config.yaml
n_layer: 8
d_model: 128
n_experts: 256
experts_per_token: 8
d_expert: 32
d_shared_expert: 0
activation: "swiglu"
moe_layers: [1, 2, 3, 4, 5, 6, 7]
router_score: "softmax"
normalize_top_k: false
routed_scale: 10.3
balance_loss: 0.00135
balance_bias: true
router_z_loss: 0.001
router_noise: 0.3
init_std_router: 0.0247
lr_router: 0.000842
vocab_size: 4096
norm: "rmsnorm"
norm_eps: 1e-06
tie_embeddings: false
optimizer: "adamw"
lr: 0.00393
beta1: 0.95
beta2: 0.95
grad_clip: 1.0
batch_tokens: [32768, 65536, 131072, 262144]
seq_len: 1024
train_tokens: 503200000
steps: 4442
dataset: "wikipedia_en"
Below are experts of layer 4 (counted from 0) of a mixture-of-experts language model. Rows are named router (the router's row for the expert), gate (a neuron's input weights, with its number), up (a neuron's input weights, with its number) and show model dimensions 64-95. Each number is 128 + 32 x the weight over its row's rms, rounded and kept within 0 to 255. Numbers have three digits each.
Before each expert's rows: "mostly gets" lists some tokens that are sent to it at least half of the time. This comes from a sample of Wikipedia text that the model never trained on.

# expert 63
mostly gets: "ical ", "ological ", "military ", "tional ", "sive ", "ious "
router:090126136138108155107106175089115076171160162104183108066107120149073104109131133211171098130141
gate0:146129120142089123117126143118112090189176178123171150145108101096123125141099131139154102101152
up0:117146117088155123143122097150111139110142183123099076090155072111156134100129142112109113076089
gate1:126112092146085165096138163087100155154126138121114164053151146132164023138108147151205092161173
up1:097122190124127143104095112193080106139136218126123102193066121117129184071173152107108143076091
gate2:213129132079122139102103192103103117178152151126109075120118133137066099103132132174172130131144
up2:163151158097118113111133173178172087167160106139133069167159201083111162131109096168076110147112
gate3:137105087151154147107076139088113145110111090130157120137103137160089091080150134177144092114141
up3:140127077190107107140106116115133157067109099141122171138132166113107135136145101162124074165119
gate4:096111138110112138077104149128096113113103139127121128081098122140098102143158143162133123123126
up4:131117117142170135132118154136132151198174106097133102161121128145186133086085130090126136132147
gate5:111113156130079145115109200139113089160084186108123122115115047132153089181136134128097074105136
up5:224129082113084119140164153141133132107162195111110142144131060138190152138131171128105093121138
gate6:052134164176075130106104121066125128110099191099076082129124134090080105113123135156155072104158
up6:094129167254096123168149201077128114165211158133089148131157091191107162150166155105127163059120
gate7:148109146109135149091115124094113104138135177139240130050150102156070100130171129091136110108149
up7:125136139131118124119147100082126119108107144164187129114171145112099092165151118107103128158152
gate8:132088201092067175105068173096114146103122174092188125100102171171122076130166118144127136118117
up8:168133093126164134097129141151103109170172126136094126182130088101142165096136173122153096093150
gate9:086121181122164141114117154093137113179181159096177158081072129118141118105136160167151141115166
up9:115150146136162104152161134127151140116136127129126185073115134087171151161094126153133147146141
gate10:168096127138164162124113203110138137140140140098174055117089158136134117117137099236218125042135
up10:207146095134134121152131169105162173072095116131175078129141175106120137180132067196176181099103
gate11:127117077147112147116127133147130117140139100062121128080111135128096086103124092171163068125127
up11:052111133060199142131135169127096134159168166165116130201174119172187152093114165099161153107154
gate12:110143115149068142129128175089144143121128107111119114079114114121099081097152185165164093071173
up12:085164107155042122142127142079165147180133144130105133078138118125086138100096166186168173084139
gate13:147098109136095140096096124064122098135070076113111136114127050148069086094121120151114088087161
up13:145156148126073102147121126062164098104079079147079165125137092106045135142086102152097133131131

# expert 31
mostly gets: "=", "—; ", "= ", "===", "====", "=="
router:090112133105084140120086134084081102137172164097148099104121098152097109114165168127158077119129
gate0:108125114183143142115128146095125104108195131092131081122139125124102124110183178123143084134122
up0:138169089208143099162160110132158131091164114137138100177184131099132155121191138092141123151093
gate1:115111145110097166135106108099044106081108140110138120079100157128103110087136148157192111141161
up1:114117125122167139139143192146152116173087136108167061129082119134138115171100087145062121128140
gate2:084123121144113140114126131128100121106097126129148151108073156123120109072153144140201121135131
up2:130159101141133091156153087141128133084083098166137180130113159103143129116121132105174145147095
gate3:078141151062104128121101131149120110131122166086118125127185069168132138088093128126155078095114
up3:072158126045086102156097094170157125135103143103091166117192105150134165085049079124109128116087
gate4:069108097128134125142098129140071087149127180155104135100142098123107113161178165113138128175121
up4:085091101108107122164135118107130149146133130146106129096124133118136134187170124111141141118100
gate5:177138131149089153092101151103112116191146112080145160133139105155113133095149168122189129064144
up5:111079139103170132132130124124098126109128142120107075101064139116108125121139121122076137189157
gate6:110080161113117198089117157111120123127126148098152119109069102183123085102149186179145114117207
up6:138160112138087159156150150143099133149159141169139181145104151154121106169078086171130128182127
gate7:093105115097149138109118126123071123111185118107129125128060101157132128014135158140140093126138
up7:145116161152082145103111149115149105167064153124153134108162113129094111243131123154116132098147
gate8:101098120183126146111127142071119125142094144147150088133145148131123112105167162147151168151134
up8:139125093225132104155162103067155151120123122178102123168183174133140136135164146097155157155113
gate9:157096111200160138108066114107075123135088132117137157137120134177126132068116151134164076096113
up9:057123151074102148121163172109118123126203153106155075118097107100113118166175123146114149158170
gate10:076130160132074170130134160083118151153164183115153131105125113134139068115134170156127137114164
up10:090138114168075115143174059098149156120151163165128162142183101105144118120127103082083152143096
gate11:114117133038105156124073120100081144127117155107136114082107098132144104133167176143150108124133
up11:124129140165103139106122145113152113127125083101148165109098168154082133095089136154171106105142
gate12:129085149083110148122116143092068149155138159130147089113123116188112103084133146150161077110143
up12:106113137173105157092108165099157095111136117096171157102089124117084096148157162149149112097172
gate13:165129131147085127130039105111109166183112129144150165120151106197105141122090106129162099164129
up13:117130137117066119134074094123111170166173140142190144127166109154089151092092104128195101171128

# expert 53
mostly gets: "Co", "At", "Pro", "Un", "No", "San"
router:137101182129095149078119186118104121163155118079131118079116075155117084121170177166175105135162
gate0:100162098152155140144114192145113089157191175062103094050124070129108133095171157122110083095208
up0:098067122080140163085084082075114109124127144092152174183099165189111123093082160162169126161096
gate1:123148152032153152070114092155079109150120136174150117126159111116120102096176117164118156073162
up1:161150185121127103109143116181113148136075091170083122114124127078145129134181116150048144104167
gate2:105118136177105161082111147090080095170129158133097119076113034153094111134210138118103157112125
up2:090100146094186158134117159146147092154114158061169106174135194163132111085104129173134101143180
gate3:116120092124142133131102099130117100107077112120142212093107122151078127113165081164137101114118
up3:129131121133151110137140087143157173114050116110093176164186189083145139112114118099130146107085
gate4:161165142132091120080137180118143142166114100053092145147092108157122135147128164159184163114152
up4:114185216201128121127120133179110179131103090077129119095142206127140088124089149166143144107142
gate5:122121128141139137068107159111124152155187119102128102109097097117123136109200166178127087154148
up5:095104119129115173142105131088092083142125166124159106120108117155073091099131129119145120092163
gate6:136078124169113150120116103098118133092117149096182132113120111131105068110139199122207118137192
up6:162125088192133075165172111136165151084111085131109162136130126114161130146144181076179162180144
gate7:136143108164117146127127190090084119211097136074184088125076104176063090127173124111174112117141
up7:073101148059114167108110091118102096098172151130134153100116132143133119089127157183137106106146
gate8:081156117142104160110061139107108134147160163129202136121096169092110091136197117153146138135144
up8:120075123107147166090117128102096084148146131082110109134116125171111109061090171141154099095144
gate9:115074133162095136106150141100132092163091167156092155108146139152072077166106163194168094124108
up9:106091129136120131094161161124126080157064178132071155075151149152099095156121160214152103157110
gate10:183101114165081122117147175136129130137082098147145120101158082102126092140175129177202069186111
up10:101077144128112138150126091106122134070085137095173179157146127141164106133106117107109149113160
gate11:137051119191140148134109192121088123187136172149162133137111129128098068107172160130182131137141
up11:123120126226135089173142167116157150130110120179136155164127152065113118140171137089102166138128
gate12:152107084156108136094092132137052110113155160134097084048024142103124070143178158162127116138173
up12:130143157079063126150100134121176126131118124080171204200207126165123180065157098081125121143138
gate13:156117116119055128125126159090119105115125111141237137136130053155107100140156175155221112107129
up13:086129137076188153116113100143121091182142177166079059095113171141095137077081088108064115104142

# expert 130
mostly gets: "many ", "Some ", "several ", "take ", "few ", "writ"
router:041113159075130151101120208132096118177163158130128104102100088154114092100158159161129123093168
gate0:151128091083116145136065130115150109122134109116125106114145119167111128149079131197134102109099
up0:110169104136102128135094084109100111074126171164095165092129079130118113143166120145150094118130
gate1:064119187106155155115121143144138088167109164131101128128141100153120118089148118160127139067123
up1:108163167125188089155158096140140125141045136171137153150192149136159137114114093111122172114097
gate2:107095188165071179102040161094085105185149108107111081137132129142123081117120176141135100107148
up2:070156132130127086137119113126181124120119112135136158099148131091162154094174148144094132154157
gate3:144026131143141155146121108127140154140098137112178094104106107135103098141166173120143168091153
up3:122164126067070159084105154109088080140176120090093123147102106175116156096119146162141094142104
gate4:055114140061187129124124172116123118118185100145128082107074161144119072112143064130135131101176
up4:073104097044164130136131183146113130104164117137097085093078141150137092157131085139133105097160
gate5:092129124037110160159036160119055123168096132092116067113119181106086112129145150130121190122125
up5:107128119027167121161132156184116146147098140116059103115151189097161151129081094140128171165106
gate6:078154159077105155114141120126112065093128119173120102119103110175145136126180132143118130082128
up6:095134092084138074131163119151128092104078087166129124183193131112179191123126134093087163130129
gate7:148069160117146143146102131107128137204151156111098095109123084167110097109153143133128142072164
up7:131109144117151092191142123129156164173133156160096118127161118103153113132119116097112173089105
gate8:082159149103127146123114153110057148122134200146149115117136116160093135128104137211140103127217
up8:136074101160110168074086094107108131161131125069097096100079097132100072115138187132126081102108
gate9:111134099093089143144105164137125120103152121109155166090074068164118149122097156188157117050111
up9:109169097112125087166116129166140170105110135158138179095128136100170141131064127126146153076111
gate10:159083162117074147167120179136126163169175195090093152138098131153123077112220104139096141177108
up10:188153160099091122132143150115122130197173114137076034179139136066077155174150099129112124158094
gate11:168094125115090143099091168132154071177121119127098166146112091142123125150108156122156095046160
up11:096114141112141160080121099123104136115179157087142070101070146190106112104158132159112090213105
gate12:116140133110119143111140168120145126167143123137157120157157105163117104083189093184183123111121
up12:125167120109160090145145171140157127106106110173130177175190177109158163139129093103139149146091
gate13:064127172073122150097137130115127105132130170129167061142072158148135105138190113173149120105169
up13:102168154086137091161179094146148159112091146167134101174127180079180134146146095125134168121157

# expert 110
mostly gets: "’", "Wood", "Enter", "wood", "ł", "Hill"
router:097123159152133162103099183095124102191121156101136108108136099147113075108125139170127080076151
gate0:102108218201164147111162136131093103098146145058145152103126091127102144114151186208164086114131
up0:140131069068096157110087127079110114172154119158107091121103129157109098085145093044152130119147
gate1:181162173107097137113077130095150066181148091133148167112090120152128136080080100102106119047102
up1:164168199107123129094102149148163079176119100189152152140081110165104112099081100123127162077122
gate2:102133091172165150130105125110148121174126153088110093101146101121132096124119143114108097125140
up2:134089156047094151081094152132066085113131106107159134122067133163115139125144153170167158132140
gate3:102121024156144147112069148138138132163107124089120064119128145149116069108145087158156083080167
up3:132145031175175117143101125162170177157074107098061105150172179129172069134102085104085116125132
gate4:115103146118145141097133127127140082188130193132146113121161042156116117147078166183114060087164
up4:152151123148059116097131104117147163151152145139107148099092117135124152179164115110146186139147
gate5:100138121167074140134096166159118070191144137109151134147129172166107096092107123152109075103121
up5:085099135141090151117161065116127147049088157126119165142169090124155082159120169171161086106158
gate6:111067144140093154116114120137105134139095119103107122080108057171131144071133129122125097135136
up6:141132156143147083146157115157153158110090117162064159143142113110183148099075127082076111173089
gate7:121165122168162126154138124155158061176157163111124034136157147116137092134132089151168096145114
up7:148127182183167124134111126131174150206175097154124113118181117141135080108153093187144126171103
gate8:118087143149140177097102117076143121180139122104170105143114108152126033120111132123183097127193
up8:130133093114088123135134161157078093123134127107108122096109161168117205097160135152137129137102
gate9:103095163151146140118136152130106074166111134119131040111123115147096086127130120147172118114194
up9:137156133169185095165178138146177102148100113141127076142159121106139115164114122095112152133165
gate10:086134156114149155123136170119127115180156229088104132106129089130090052112112159162155119126166
up10:139098090098090153088073112116087102097148066118193090094076133167114159107170142119154098099128
gate11:147104122107119140106096195136073103173150130127151139107068157120098118064086126119151059128125
up11:091103135181124151126161075093127130081122164094120094102165066160129110139149153171151176150158
gate12:106101161158093168055070121067107061148100122115126078122137115197095132119146157130166154141145
up12:126111133119128147167151154158112173122178170117167145104078137111120116103154128127139105117158
gate13:138091152144140147131103144117164165099073130095093126114159152112159102097166121108111135141154
up13:119154135073145140117074114141154157160101151116111139152117131127141067096123171093113106054128

# expert 46
mostly gets: "Indian ", "ording ", "Western ", "African ", "along ", "Fran"
router:135122145131096171090102148089156083130108155082153076098113063135098082105153135194165077126121
gate0:146148107140193122122121120105155115127104111145194133139108086137119091104116062179140139133119
up0:157118089183234130108111120112130154082057124134123158131171159074094111131052098163155097138135
gate1:175104100141145166128117124121107060166091141066088165105147091147129088063114151174123082171139
up1:178113103143173107176149106171154129117085115081077155156182128081156135090092106175106079158097
gate2:133059135189104154092137144078105077146156117110107106093109107132138127113138155137151091117152
up2:159090143173138119164180114075137076121137143150115109098102132103164132138127141148178130127142
gate3:164123180126088163133132180070120127175080095079122168117102110077112088097152183117096109157152
up3:142121129126189134111167110125134066139104132148155154104134140093123137091163159056137127138196
gate4:147142142139089136116103118111128059160177117117120048113054070172130098158127129177145079148136
up4:076080124167142166091099160129085195135064180100191159066164150099154083114151161114118115093160
gate5:127141191101106155138112165086120053098157129149154085145161126171091113115115135169154130096132
up5:157169181112132110169165113115173087097141113187138077174165134129118124160120084158172160103109
gate6:126126150188147160084133084127099100137118142090193105108147103136118135106113107212149099029152
up6:159162136193165146099140073086105109109129120100191134137175096153113123123088098126142097051141
gate7:157113163082124147086138167117094000113173105093143120104102129149077150136148113128169106125138
up7:103112111189141155106081097124075233189124164139154099154126145145149117103120155125089135146125
gate8:137182199070140154099092152168119134171155143109088092108098123171067055127131104135165124087135
up8:077055062167100153109141123106091147127127143111170143099114117132170154093163177155114096126177
gate9:132085166083092169131124093120121154141114189130176119163106095153112090103180180138148126113135
up9:119130134160119150088098164077085114149176074148086101078103156161130166113126128131124112121144
gate10:112149174102150134104136135102136114105171145134152105124117178138083119088137130170225041108113
up10:185135186179198138123145133064146101110103170118101139155154174125109129126071092188182082095137
gate11:165125186136097151101110164077145088124119094097099104111116088144106075124142133106137089137144
up11:176150173151125096147160115116185119095072076129078102136141093094145141161110096091111100170106
gate12:089156157068139150090140119167126163105113133100174100108105160089106134100142119138237129100132
up12:117098115149134147089174138104124099122130147159104139117115201096136109107185113113143090141178
gate13:117136110175112143110083199100123118148159100130153099133091080140097084096183144140157105143160
up13:172169108181090107132108169112156137119138081124112113146109114140117121146186089152095115184105

# expert 7
mostly gets: "ington", "ć", "io", "Oh", "York", "berg"
router:113095185139150166118058153067130093131138139073134120094093112125150081107128173180164098070173
gate0:120056160118184152089131114161108106153141126117133094075105183120128112085147106151117091197110
up0:139110160120166109147145113192171101113099095112115137164142187091151122118105117135092132185076
gate1:080167164094178122142082138127129093099147172104080120185161163144147134057141115135179134062114
up1:188133082121092130117174117158117079127104081100143137096099117168076174155170099087128154226133
gate2:125138105109096155119147115061145155139124118093128126114136147148110055112138173169206115065127
up2:101067162104118159088059176184088087152175156118142077127093091155096174101107104137072120171141
gate3:109146148129105132153112151129111123139111106072088109113160116161109098075114120175174189147072
up3:106114097101122124082099139131157056131116117197114120111120128070135154167111121089081119099178
gate4:170102132186092151129115151102105141126141118096153134126123104162131066084160157153183108089159
up4:199142097191123104167177128111155159082103082140112178142165136108162111131136136102153120123129
gate5:168140139171112163110103110089141182141129112081132110121113114170128104104167164140091120078152
up5:175147148180168085174151109094178170078098115123114147140156121123162116147118129082094111106121
gate6:074089108134110155102068127111107177140094135107095164124085120108108116108162208117136110141140
up6:074118121108127162079133098118115051146140122151171139115117122138079123129069144112154096132187
gate7:160116103120107146121087175088093096147147093073187155083126080147160110110153146167171143057097
up7:055121183092136175092136103136123153161120169157094086172105157155086104108119110136120112205185
gate8:170150139072179141133073111147118103127162164122150135100132154128134087067165123107196065114146
up8:064083121142061165092142162096094129146133142106160085108077074186079133135142173165117138144155
gate9:130124132085153150134106128085134122111061158046165117131138167168106092096102161154169149068139
up9:152162113112156093151140103104161158056076103089153150155162204110178128118099107094087139130142
gate10:144138120127112155140170153102087090145130150130141090079103138111113095076132129117133067168140
up10:105116137126114157078109129131139126136161121100113174128147108176088126149125091150117160048128
gate11:156065057126108137116093086096095174108115096120118112103102115124124071066159214144111085127107
up11:112154093174117126138145120119115169140080071112122155098118109108126143128166181130115081128151
gate12:123093127103137155147110185151082100138102117091171081045114135089128103121182127156155125141140
up12:162116116139170099170113157173125109097100115082161066088162123111187127129167127132140173186110
gate13:131100104107121152092093133043105106162147086099159114105170058113125093120103176157162103102175
up13:168131084151198101156127103135128101110083067103112153157177088102193141122099165114136135082125

# expert 216
mostly gets: "Col", "col", "Ir", "Wal", "Ow", "bar"
router:146072139120088180099134156066100130127190116099116126086145078102129109066131203173178140116207
gate0:187143136151094159123120119130099077165146168107133147106133108144140063063140143148131106086126
up0:190172116129145123134150124137145090076166128151108134064139137129144073080115129152116138151160
gate1:167117114100132147116148114073116157135121151102179120112119121131151091110101195103227078143200
up1:072156151108109151134081132124110088182161143122091139098122181184073116119155069178074170062100
gate2:135108155113074143124094184153061099116137139152175114158153209161131136125110139141122091079118
up2:039142136140173132135136115110155112156136168102134106101096078111091119137161131114156114127116
gate3:107115129059187133106090108106129166135129133116150124151145069128109100159071107124130154167197
up3:174116114175156127119173162119109120143079070134146130134088072171164122189159117143214123178126
gate4:134131085088108151114138103102067074104125174126147135159128125138151127112120198111162147088176
up4:117113133067162143117153088099103073131074178114122110141115138091150151150135144120122099030192
gate5:144052183110063152121133143093145128146100157169212107121158144128120146096148115127166121170132
up5:089149075112182104147108116170131126125150133093097107095055092153120134190151092096136111130123
gate6:156103137168135150071121158151132083102106079091186101149122096151122144141104107145149086077215
up6:100172155106099152119104120078057149184154204131095175137085154165107109098161152137115137110074
gate7:157085075101130157120106083078075126138135144097076092130154103103104098110183119094142106091147
up7:156095103116136098157153084113123164102112136145054091161194157069140115130138114065104130124131
gate8:171134184135080145111134135084141129187105145110121164144111100146099107108172191172110170098147
up8:101092135091153163093064163126098092131167121099100054080088114168097112126104078102171070125108
gate9:124045130098142148096129075111086101126113110131088162133135064111111088155073160177096131067155
up9:106123124081042127122127126155099096156111092093064154160115120104113056074087112084111112097196
gate10:164141118096081138118100126064127113104081169083127125111090152118115114118206157188132155133099
up10:179136129089068116140112149128129144123110182105183087105086111112118140151161118185131160163055
gate11:155079096121098157136112119085058149162187120115119113157122109140123109075085167107149117105201
up11:140087102175074109153154107100095202118153112131094143154130090106157135128088142100157141136134
gate12:161111150162186139116101186129151149137130137110123099077130162130136102152160070115154095175209
up12:094153108118109138104092081106109112117065133148177157119089090165121174067193212124159113086064
gate13:028144145060077141088120147138083090164173195097188095111106116135112069147175142119132128126176
up13:069158166098111101109176114151146137108141140112159122119179099072137049160133117121076179128146

# expert 201
mostly gets: "include ", "\n ", "defeated ", "); ", "). "
router:112096133163079154096079138101095063153153142063134151067104063159102124108153149147142094096134
gate0:103123137152090144120135132068153137161168144103157093076168131148111130153186172120128097113130
up0:121160106174097096160160100078171165108187116148132111099200145109114157168197121083100139148095
gate1:095111115156160138127094110119160154153144113050121150087140114124109102078096159138143126077129
up1:113151097097143105165116077175163136150127092148112167111176131095145145077094104101110140082092
gate2:111079152081111191094110196055084122140125175104156121125100116140094098111148151165185117133187
up2:170123138161101139107131141093118126070101123136147108123151121100112116182167166161122092105099
gate3:118118081145137125132121125148110129100189132091097147035139117166122145113133149104117096125124
up3:100128105171123133123165130109145134126234111111098148151120132113128128124174151114146164123130
gate4:192082141151171146138105146075120118160100112061110192135141093124104122123114104152135129134159
up4:099093097105143121115124109143121063131173104104158100139143123156156121075144155117117126195118
gate5:139102119186093139100098153130105153095116151133105098122085117134130127193138133126144128162129
up5:165155081183130099144101108162146129105109121151095105117117114101157159187130093098100174169086
gate6:112121111184137134117128134141109103158133156137140107117096057133095118107110146102166105145123
up6:174141110169089124118160128121078131086118151146083111086079097168113135178116117120134118169129
gate7:116093152097114193073112198105101103146154170120115095136102101169112074096144153152175091124177
up7:114181114158129121094134151137084108070108132116190127121130125120103099144161164142168115194149
gate8:099129130189163123115115131109141141168063143109160165107192137157121133101104104128163098096130
up8:180137080255109121115158140097114186121099178149147146066138128132136137168120123118155101110145
gate9:126116116109122144145090140080088090135136128125163144074122136194096123108091134134126123141123
up9:135176138105158098188137099103133094118132075115122167103119156146109160154111103099068154147076
gate10:091111132153177139131164142104133142146170164092141164084129104145127125072126129138133122128146
up10:089137076196156097127138103131132194153178113128096155148187150122145165041155105122137112125089
gate11:166084136179106139123044170106132112169100115111177149130119129154088126134125151137128104092119
up11:194146099192097097172107142137177134156119103157132164133160144113136157172131106104097146101095
gate12:077059123145123152113105151090104113161141147100172122114077134143073106097136177128130154150168
up12:123123103119149106135123118107143108131121121131138169163096177133091165177084130104085183162120
gate13:123127133164106141109114127082088110131122121132128068171106167116095119057186166117135104113140
up13:127147098195111112142131115101113160097145115155104062119131166097118153095203147093120102141119

# expert 224
mostly gets: "cor", "dist", "Cor", "sec", "accoun", "elec"
router:142067116061107194088075150089064113154156153084108111098103113138087118097148159206128149101147
gate0:151119147056109140076138169111111128187158112102120146119138146147129043090130202164111148098167
up0:087127133130120163130110104101125074120149160146163098109111115157096156125154119098185089147130
gate1:161163127086119142103091113089079094116132138150194151104133203117133109116117159078169106062154
up1:115148140112078142149073140103153160100123164166128078179158121140097092176106127150111205174134
gate2:115139094064081133117105148111092113177140107100142120136102048144076113082138125183169103129145
up2:134125067059118099139121125144131127140105102137104170142156083125160154109116091141114130162118
gate3:120110133132121150109120100053138142155148094119141113120113074130069060132191183112089099112156
up3:075133162130142164108120164175096077166154159135156102129113113148148148080130123142184110122143
gate4:128086119137100145141141144078047125147228137099194115115076046160094100065144208094126131107133
up4:144094092182120112170184134092100135106189117114132141163096115098167124101168198082114168142140
gate5:119095139083085144121145167140105136192140153070093125103171121151106120066130143132141117110169
up5:062149150134126159076121133108163120118145139098181142141083135123100098151162154154202109143114
gate6:094122168104163124128133151116134059188114105130105119088106152135110157165112087117120117083087
up6:122147115175129137108127124122135160156130121149114107178176168158131136122096128142190094169109
gate7:155130086165159138095100113124090167106099074089137163103090130106128115106110147100158157127099
up7:154152086157160127114105095133106148088118093115119161129102122118125119095090127115158153130086
gate8:154098116073055155090134124125111064179114102077130148132090090159099125079116118199114118125116
up8:093156134168160153111138160126139157135185168174171116088131145135124136120153147106149106105168
gate9:049134153177038134144130123099097117164104176156146116078134131108108108141159092135122139054115
up9:177129128063170121100107120180149114123154061090126128169120096147163162085085136095167127133139
gate10:183120081152147139126107172149130107186162116078182118129122145134124100132142122135090074073112
up10:166109117156151137133136184145108110176156117130168089160154164122105124124129107155076112112123
gate11:129075128152179149122088156133090163142131139108116095089149113162113176138123139159110156098186
up11:114132168139115137106118148145196118109146127140157094076166088138139118156180075109163082133119
gate12:153097160072110149138142115118139123139095160134145086122079127127060076140170125170115117125161
up12:161156141074120121164145083118147105118099128135128129139127166135121072174101096109088194162123
gate13:146115115171142166080079161146118098109128162099131129113130072157121125166114176179118116086155
up13:088125188082102157109115139087076101175175110132149116100092148147096089075138119109186109145129

# expert 38
mostly gets: "—; ", "; ", "–; ", "); "
router:047110128125115144097078138077094125140158147113146124076087121145101120090164169132137104109134
gate0:120135155112069147122112164048098100141179137126093092105133115125099113156162130144107089155135
up0:117139110181137119130174152129113160118143146125135130105135113104143132127218178108116118156150
gate1:120127148166122150104088169124102134133163077111176091094103153128134111093192186114169068154172
up1:148132125173129127124099155115114130096172086139161108094084180113121133113198168093131072171151
gate2:065088093135097153117107154115088098155141191163185065114107139102131105111126145163150088117138
up2:046113094153141105161154110170112133121119146193177095090140140077110127132120100121105114150104
gate3:086114154151123160118105140100099151137128119104160114095138095121118095164188189188126116093167
up3:160125144070073146111127153127127108158139109099128182149090113188073117085083122114177091108134
gate4:128089158164138136121143122109132153167117154118194176157195142131141122107165113101152105118149
up4:117149133067070155111084163116097096144117110115079068127068108198079129120106155189131154134109
gate5:089116122060091155119106143066104087135173152126152156134121155129092130143199147134149055155143
up5:105165092092112104149158098074128099100159149164110138138132171092134157162191099094099056160098
gate6:111110140096125141106091122145123118142053123137131138078132079114123115093145175134140125091137
up6:062125092155127148150183165152109136099198153095158058153076140100140131104178154148180118149148
gate7:073108123144118156130049158088116154127138177090123159110104061134103096107167097179174140093160
up7:170107173082118158092170149132126087171132098098171118173136167178126120120095163125152078121145
gate8:093130088157143123135033154138122100120123142118159112094063106098069114120143140130089109175132
up8:121072145075125129166129088108089122145078086155104120190089150109180151109099142167150114154138
gate9:047125101178130123119109108111113064128153116134092105122140143130115147067158128117131134108118
up9:076126106101158131137091098106134175143094122129084106150107164124153139070154140128100124071134
gate10:107068128113139146080111120129140122136119162125152102097091139125164118082118182156128083131138
up10:133158142122145140114124164080138154124175131120126160156149095140113112208168156117182097132146
gate11:136117146107050158132125147088125143126170183125114100129115073133085116129192202146136138106173
up11:121132070166115102169163103132156173084156128161117114146113133089125148163195152095091160171114
gate12:137152135127134151117143121128097107141171166153186109093141163126097084131181158144114067066184
up12:165055129118075149117097142086124113156119118096131170116131105168130163129094152130191152120081
gate13:191141156135111146106109161088069138097101142125153148102113121125133110081200149190188119145136
up13:168167104153155102154123104128101151065102106162119110132135164078150153123190113120109171164093

# expert 73
mostly gets: "with ", "such ", "With ", "leading ", "only ", "Following "
router:097098124102118146113103192086104076134166136114136103112109121179101071067170140175150094099139
gate0:074132150087101147100102142108126118164098125075159187113127104173110082112109133170166145140169
up0:133161131086094105152152123102156091098098121135088209121164135135161155117084098127138158144120
gate1:088123145104114144095115115128091079185101150113191128143119149099127129118108162166144064126132
up1:151097135149114168105094167106115130126168157102125111088098079188089099122158137113153156134166
gate2:092057169119113134125130138087120088114083108138125116091095118104105113102157142160132144076174
up2:137073110115143127127133120110151054101086079134128186114141127145144132121106116138143119122135
gate3:151073161134136148120117138122098141184125182139181153104096155184111109139126126185156101118206
up3:098109111110147094153168084120137188128121145160132184117151148149163146145124103101139145172153
gate4:076120159139128148099138139119105060144136142098136087116104097060096114139148149170152111168122
up4:165101087110115138118082122102113147140159138125124166119111119216117151085099157100156130092159
gate5:098086158161092159092069138104128129163134120107181123094116142137043081125123132165159138118163
up5:131167142088178168096125135134087093139144140133127103130127067123158170146124145096133081136163
gate6:071131124097081146128103177159106179135158136128162081092109061186120065144161134202135134172122
up6:091160104099124099176149175164151205112143124162144110134130128161170094157143080147157162167072
gate7:041136091156153148107117136163126071135135185098113101132103180132108099044136141195162113077122
up7:041155103133138110146151138184134107128136145135059155153145181106137134069115109158141143092108
gate8:062125124063097148123095141094098097140117164122150093093087104125112072144186144136089083109155
up8:133109160225139165074132140093111139163138152094124137124137106107100117159092148155160111098151
gate9:160072189116118143137122166114113127160175164150119161104100111224086092102175122156127087064154
up9:117166113152130160072095111104125096118081109086146093116131109077150122136124159120136128195144
gate10:113114094108123142120134119118152128147147144106106082109028162099105069217106099187147095109141
up10:136095185176138137097111156144096145119099084124112151166222113148095160071114152077105158135127
gate11:161119139080040178080125167138128082160103172110119106125142128160093078113132140144128067124116
up11:096110162168167134119094098107061087196166108126168141077091091159101140103104175156126133134156
gate12:107103158168102164081100182100098113195161122065181129087110096145093105135137182151121109096159
up12:156133160115127137110052121152120143115106121171083105104163116157078119056114156121112118157171
gate13:136128148092125148118134134122135105150163169119125127133070100176127110193151135182181097141118
up13:100120127177120162079083142125104145141095105108192132106157100093101121059161159082114126103137